Weights of a small mixture-of-experts language model, trained from scratch on English Wikipedia: a softmax router.
Below are experts of layer 2 (counted from 0) of a mixture-of-experts language model. Rows are named router (the router's row for the expert), up (a neuron's input weights, with its number), down (a neuron's output weights, with its number) and show model dimensions 0-255. Each number is 128 + 24 x the weight over its row's rms, rounded and kept within 0 to 255. Numbers have three digits each.
After each expert's rows: "comes after" lists some tokens at least twice as common just before its tokens as in all text; "comes before" lists some tokens at least twice as common just after its tokens as in all text. This comes from a sample of Wikipedia text that the model never trained on. Tokens count by the router's weight.

# expert 41
router:145129137122144081157131133123127166100090102155156153122154124119171124127089144088118175117161136111163169132116115115128135106123114100106140163159122150160086098124112120113119116103090157129103135095133111170158116166110131144156120102116114121113156120123112156140129165163145123135171107096141137103118156151120150107114130124090102125151123126144111107143143145118145133134137169126134130105126143188184166075092157150150098120118156131095090139127125139132103115154116136130077158124084184135078108142126100113096147095168095094103151131117133124156090127111176155132117141113109118150128078120167144130128170124100132114084130074119135143084142129140159154151122146163132114142119132110167116151092107140108141097120126104106142119156185141090137090157160135
up2:114127168100109142152145106112173163130136139130148111137165148112129102157145141135167115138140148132139120158152070094108117138130126123127148168137146120123177090161118102140164150134148115131125168130126115139137166131147119145105133121154124136103130162118121124122133132122136140123182179134129152124118150082108173118174137131139123121136106159157112228121115160125143173138155124119182113134121135104152099140100136152164142096129144142128125102110157147124063118137097178101113130147131121118116153145150090152110141155175105148137118133119130125124128122110086104109096158117140168115142112171118111107110106141121149151132143142074128137103143166115126143119119146114068102073131207174125104143175080110121137095118145099143145141142119163111110128127155135
down2:174113103122073132109143133133113129127114150159117142134079084082114144165141123101153118067130134162098120105112106143107139119114116138058117133147124120189151123142130116142115137101112118118111138142112126140062129148142116117135129112101143127145155137148094156119159139209095111088102109170137078143126117140144158153125143119169164168106103124110144149103129127110156120142156136104168104136136119120126114129171129118146108068128151094101104135136162122129153073146129094148133107141138153094136121138118115158151134113125160108111136118111122161138101160147104107108144151138125103149156124103161125117068080113123147109146110095152149110103103132080142077110105127139126126108165129106122126145076125105141147165127134126103180113149121136113111136182140156
comes after: "\n", "0", "3", "4", "6", "5"
comes before: "1", "2", "0", "3", "4", "5"

# expert 24
router:153112114123154164120111114157148107075139134117105114099165129115136148135148087124119044129083113144113106130132137124124117155164129121106120072108117116145113153137096170114143120146140124129157146103152101134149175160101156134117128125136135112136131128127160155135114146146174135116097119116162141165118109163088113123113104106116115150124130156162133122135106131137131128118127120148122148110165165134147104109131130076128114103125108126152101185125140137074121108140117118142109150073153096156156131148131106175099124088087101172145170155163149086140126139130151142120116139128129100129195117125084095128129103165141099142137130103123109101140104144151126175119131114103136144157091125096134133098137128126164134174161138122101119151077070144125125184184165115
up7:111158138113115091139122120097141156149134138113135141159114074141093113110093117145141151089126128115078138160124085172145144128096099091109151118155134142167107128113095120139122161139129105067134158122121107138143105156138154086146119143142136092133129131154092129097110124145112138123132121157155107120152099109150131092080145102067119126146139165118145136120112167121150139143122149161181150129101149150146134145171125134121104111149157118147120124116147084104177123134133093153133132155101171117165157106186099161153127107098137079099059139121109150084087100123141122108183113118120156122147122171131158136122098136127125093159099154168125128116143121159130080140094104134112133142117148177149094171124115109119145114104135137132110138083154129152138107130129099
down7:107127182143141114141108113142120142108067130090134128115103116166117123126098094150120121174136115154112142171123144140088130141171094098133095128150136109112159120130106119110141143123157118102136115110119132124091096107110083156113143162091084099144159130158175147109133141125122109168130113146166098131125166104148141114142121153108123141116092151106138147151155106123119084158113110172131101131128168091138057141134176115156120120142106128085129137130149092097141152098162155088125129120136142120127124150150132149145137085147128155140114116174139114074168127124129149137158134132165131160111097141141106175123094128147097139108182127122125142119123148102155141158138054123111161151186106060135144136164093121118117131118164114153136113131152140133118146093136114
comes after: " | ", " ", "–", " (", ".", "| "
comes before: " | ", ".", "–", ", ", " |", ","

# expert 7
router:138132157105158126082173122149143091175156126186089118095138129149125154060136148127111174111130175102109109152118114139134077077133104122149165148176145151113145165140111122127099134099092136106152134153104142151114098122070184139098133121140110120112132127093132157138134084074101113116151112159105121076117124119136140152109113136096139133113107131112101114129134101163134131140137163140130109129105139121126165111133149123113131158119141171156177156139132129187122131097129112101144158128140123130124126106137158114176173136143135173117093125117141170122130132129117143127154137117157120110106144123149134132118123109157137190108126103073137170175124090140148133101161048121105105132154119139152131126121109123117125079127151148133104101134125127139139138145123150
up0:119117109155100110145147136073112140080136094144131141125125136138138140201111113123096116143112139163138122115120140127115077140154084147141099095127192081151188084158149155126112111142117104096145150125132142105121124135108143130116099118158110098111148121123164118143133118125171117127153128111093150136103107136185118115143154147142135162091052117109150107092120100126146127121115161158138162141134117132154128129119126126153181144150165133130144110149121112179138112136127112136147145131147160130090169142153154137128160134122127124135127171139145065154108123109154124122099150108168138116125099105157116110094132101152128138126139109099135126130095147093124108166104109162168094121191122126111136111101153084115152102079116151144105165105101131098119140075154118
down0:144128127133135089134135125080156147072136117155155070125148116104148147111088129102119164149150101133098144120149135132124163146144056144112141089116093124103117103126118181114122081134123170143104133122106097111123107108142111130126110123153133121141114146167125099125105108143153135091132126162176128136140143114164124125134096072131142075139112112167113055101136136140104127109118147189123116108107131170149126113118126148137156112160137131095149114189156091130116147165141128133114135135149112138136144148147164157135093144130107131138177102153099105119116106117116103116155138120130163160138096136148186153122075146134124113091154109121172091083125104107151135082123174140118166136128127105169138149107136127081131086127121115160133136107137113097127127119098135
comes after: "\n", "\n\n", "|", " |", " |  | C", " |  | "
comes before: "\n", " |", " |  | ", "\n\n", ": ", " |  |  | "

# expert 46
router:153112114123155164122115111159146107068139136117105115102166127121134145132149089123114045128084113144111108126135137120124117153160131122103122070111117116143113154137096171113142120148141122126159150102156105132151174157104158133115116129136133110132136126122157152139117146147167121116099118115161141168118114165088113122115103110116118151122134147165136115134102135131126128120134122151124150110167170136148105109133133074129110091123107125148106188126140140080120111140115122139105148078155096145155132142130109172097128088087103171145167160161149084136125140133150149125113145128128102131194116130083098130127107163142101141139129100122107101142106145149122178120131111103134140150089116096132138094134127130162111174161132120102115151078068149128124186185162116
up2:121080117160108096108116169074116121130105125134156132126094119117157113140113140157126117146083129084149128114090122115145115149113110139120094162127106124120136102100127094139112137085118107094127106123127189155137130141139130141146162134136108091115120133175130135120113141120099120207106169140139105175210086125118131131130121098127119092134114157159162180132093162125146120124126088158123145117141145124129111089120099119096137136133123164148120119097140122120176123091110138107112120108102168125100188124113146136118087137092136149172178076144137117131137148116140154146153100124122122161130095139110090110141145155133150087130111145120139133152134131139110117119096113135090138116121175137143086144121162124114124171140127090103077134157155149111130123111105063
down2:157129106141095136102136118140133131099145129102137119119102159101110154096123146115117133117091145112098096166146100121091100151128134134117147111134127119158113150124166128109110148187129151091125128139149143138134107155109114140164139099142152102114123135134145146104137101145091122190198106122079137139089115144129134151181149125128136115106079129131114110118103096118129127120123114169140165171101127120145136142112112132171193137133105117105142142103141113137132166138080105118128152117166102148145143077115155085143093106148149082157123094139168152154126153116176088146165130101144090121140184145107153130141163166156174134109151152124185157124149155148093124126098104128168144139119125160117120145160099152152116097125109113147124074129151117137133147141091141
comes after: " | ", "| ", ", ", " ", "–", "- "
comes before: " | ", ".", " |", "–", ", ", ","

# expert 19
router:148111115120154165114111115159149106072138137118105115098167128115125144133150088120120045128082112145111106126133140124125116155164134121100124071109117116143113156121097169115142118146142122122157147102154104133147171161102161132118099124137134111132136123124159153135113145145172151119096119113163141167116113165087114121113107105114114149120131147158136118136104130134129129118118119148124152109159166135146107104130126076127111094117109128152097185123141138076119110137113116140106143080157098151156134146130112172097131086086104167139164158166150088136127136134149142114112141130129102128195116131083094129125106162139103143140128106122110099144108145151123176118126111103130138156091112093130144092132127129158126175161133121114113154077071134117127181185163114
up4:152124181107103136106102137109134155090113117123141143130091113133105119160126149136129112136099145131146147085105145122136111155116121138107172101152176116146136143130123110123136170101135143113121154119122142162114121137099157114198108169143144136139089110167131128078094152120133165116178098133117147092172059099155063136125153089097146119129140165125074141178137112107129128124125088093125163109097126127134111120144114084132114140127157131134132105110144151129093150128136160157100152178094163140189161135142103150117175135111124100128135121170150159074118143103129141150111136100179122130149165114173158137133169113130132101160136129114154094124103114083118118094126135138145117134102127155124102125108134127108140126118114130167112112101137113105117113091159119
down4:113102133163089084136142136137148123143067103093181116129125130114149082146126170125147092151113127149154129149085157162142091145113137128117108139102088151102147136138159131132085166131168116116143111091145133152137144150132148149104150117184162058105120109149132115111150136132147148125179123117109117131130134069119127107119093106138132117138161126113124089141153123081125116140147149117153128071107171121119139107078119119098119145136112151173124111128138141160145135137123141195112121082136139162124156118134124093110129184123119094124123137149121126127147108096076096128107127143134134142141098106128165122124114124156150111128149165091107116123099125085074098130147102080117136141137148204125145107124098134086122093128107162118135150138141148113159142142128138
comes after: " | ", "; ", " ", ": ", "| ", "% | "
comes before: " | ", ".", " |", ", ", "; ", "–"

# expert 22
router:112170089156100170147096136148162122125123154105132094135121153119104161104089126152155167157105171131153135110145156141120169142099152112143169162152130108153095143140111139118102101119157099206081098120098155088116093125112143141121115090107109153124122142126112118122138148088146128144097141169084106101154128122095106109112151105132147161178141126108124111118147106088150110137110147136143117138092153116133146169136136153110135141116155112144143102087101092190109141163152106085099065136126105106140133144141093155125086176141109119136129120118153154111131134105128111132143101117202134121073123123142159140150153117148134111094126145108122088119165118146164109145108140142139159135151119106110132102128137143095125108084108131154134107126098150152131145125158137
up6:123085128162162123117113140140130172139129129125096107099131124121143153080138120157168148093135106151165158119144119159116085123127147166145141108103147145161178140120185157113117112162143122081140108103169111145145139126119156065129121145137116161124110171109094144121139170119116122108103163122159146138120108094153162104105073151134086120103107134123106147136120131118108141155114042135135104155142120158147111142087144124116091110110158150119158144154179165171150147153115118133120134122090112156129152138134122064137122122127152093103183100139112126142139121142140160127108153164114104134138135111116168153127149136105097106120128088158103084139123127119089147112132125072111126121120132124104144089116132108124103145171152113126154161137156114081133127167136117
down6:114171119122133097107124098081119110138138128129113149117125118126120127154095147145097112104043161166132094116152141126158181133151130107143121083113126123156097130126131130109146138080088122125158114144110173099085064136092128137105136110107158109151118102134102122112106101124127135160147138135116124114111119152119116142121178106111156134170159111115145105096186175160154112128123168101145156098152133095106125110145134163126140152117149106147115133112126141128105119131134125130141129102162120144084117115127137202106127144116067136102042148117149154107145093168138110133138136146109127096100124124127131123120149109103101099101151189118133135093148131136183136132126152167170116151146135122132125110127095157151125146099093107150135105156122137126143155146143099
comes after: " |", ".", "\n\n", ")", " |  |", "==="
comes before: "| ", "\n\n", "|", "The", "\n", "-"

# expert 5
router:177180123138157115130094108112134110102123134150135104165138104105144151106104131107129139163128112131163132181134110091118166129101155096115137132142126097157119094114112122142142115097131108155071141108158144138100123126130152127108139100161157173106152141154132133128172137130153130115171111098139101115131149141081110125138164122110163081165120112119180129159138151144133120126128178160104132095120154141147140139133120142134165143137122138110113114127153108154112085130111095132094131135089114124132132138169119182123136145137119088100139115124133112141150153080127093118140140103200100104121108123112111125106138171151125112117144089176067115067082120118153115164105142162144105132120141108139103087136094113103127082115114146124107193109112132124072112128105131
up27:144143144121126120112110113153125126206097151134150119143185134088116123118106121135174105143136136136142160120105104115122116167110162132127110109107116147103116103111127128117164157085136118106144121119132129106094113087128139124132132115114171143109168085153155121098197131165107139105131151102175157130122116155138107126111125165076154114155113146163135121098107151133131137146120154100090044153115114146133110137092154105140071117134113118141148174131103166117104109096107120133108128137119113134122138127105067112127123138140106147133131131128138100113161112132109150127022136083154129098111124143056128115161115181132129124124134147157071117163147093113140147161148118131141130139124129136108129140152122108135114102152146125119134088111150152127155129128112109
down27:148128089127109121121111128122157150107103117132104140121121103148102133166127074123140140173151147132120108134118144131145143144103138122133170088119134127123160103132141159115125156145101118131082169122110096146113151137135117131150121114118126159116126160147096114156138122140137126130080138137156103115122163110201111147205151120138092176110121156111074141106135181108126105132123055150172147081142116136153181149106123116087116137126163112158112106147162088084182133169139076111091120119162129110076123117113153110115115120134122119130111123134121150137136165185142103130170142130123138170122132126148125123135090148087132087152097078114162136128192154121112104127121131156126128135145139122139140124097138121106115107127108105122136100145086109129098125092135110
comes after: "\n", " |", ")", "0", " |  |", "3"
comes before: "1", "2", "| ", "-", "0", "|"

# expert 63
router:094125130123105130153117138146123168185092146118189128125109172128112162148120098130122130103100120132100187109148088133159112123107110090127153113129184145157145171139122115111106142128153115112153084091102139133113119125100135160112116131111102091148114123112121121112067153146114134116120135170110128109131124095127100121117162127131123185144152149119134100134119129103141134130123073124151147136159133132113148131134157153105137130125175120079141112111115099119113180095179138139089151157164135116127124128139088147113113119133116163149100159118134178142103060140160119121137123108112132094140164122157138069126143104119170158099116150140150112099106124111182086143132163149147097141149107125100132101100147136103119091105125111135120088104157120147191099124108136
up6:135152139146129136104126116051103124102141117113090102094149143140113148118156123110111125152121124142145145130132112145165105134141152107076113100106123145126186114133153133094123129123112057125116098167185117094129114106140170161120165177117121155162161109120141129103158101100143146134165096116154135121152075147138119145084167119131132112145111157126100140132097140083140142141120096117100151160108162112082146135066112144097114142127130141182126095145123119099131145159061158151134093106116136143119095142124129144117126130141106154094151132153117168102131173090126110126148112145158117116121157112099100145112168183136131135125155080125069108104092110101119094127118122096129142135127127134115111152128132139099131105166126092130150142151124119130138087124159142
down6:100092103126161090143119133127084149169115137134166090148085120127104171110134131132113162118090110137122183106125151139164158138120099116146176128137147151087137125126114091163149113139134148151120101073105166087131122129155146116167143113129152104144125114115130140121136114168111129133090112102145114163081117132050137120109140115098130165117151160129103130120116131119155131086124122144127093092138143161131100105152103117171125100143164110134131161112158115108132125080138152136084118150125122118145109111159120096144081130154131076157153152138138104142131100126136132124135119122124137130128097134132155150127112125137105078101129160101145124112153057113120211156129125166156166134116134138136124123155128162128126127096134197133123145077163105109110135140141107
comes after: "\n\n", " =", ".", ")", "----", ") ="
comes before: "\n\n", "\n", " The", "The", "=", "=="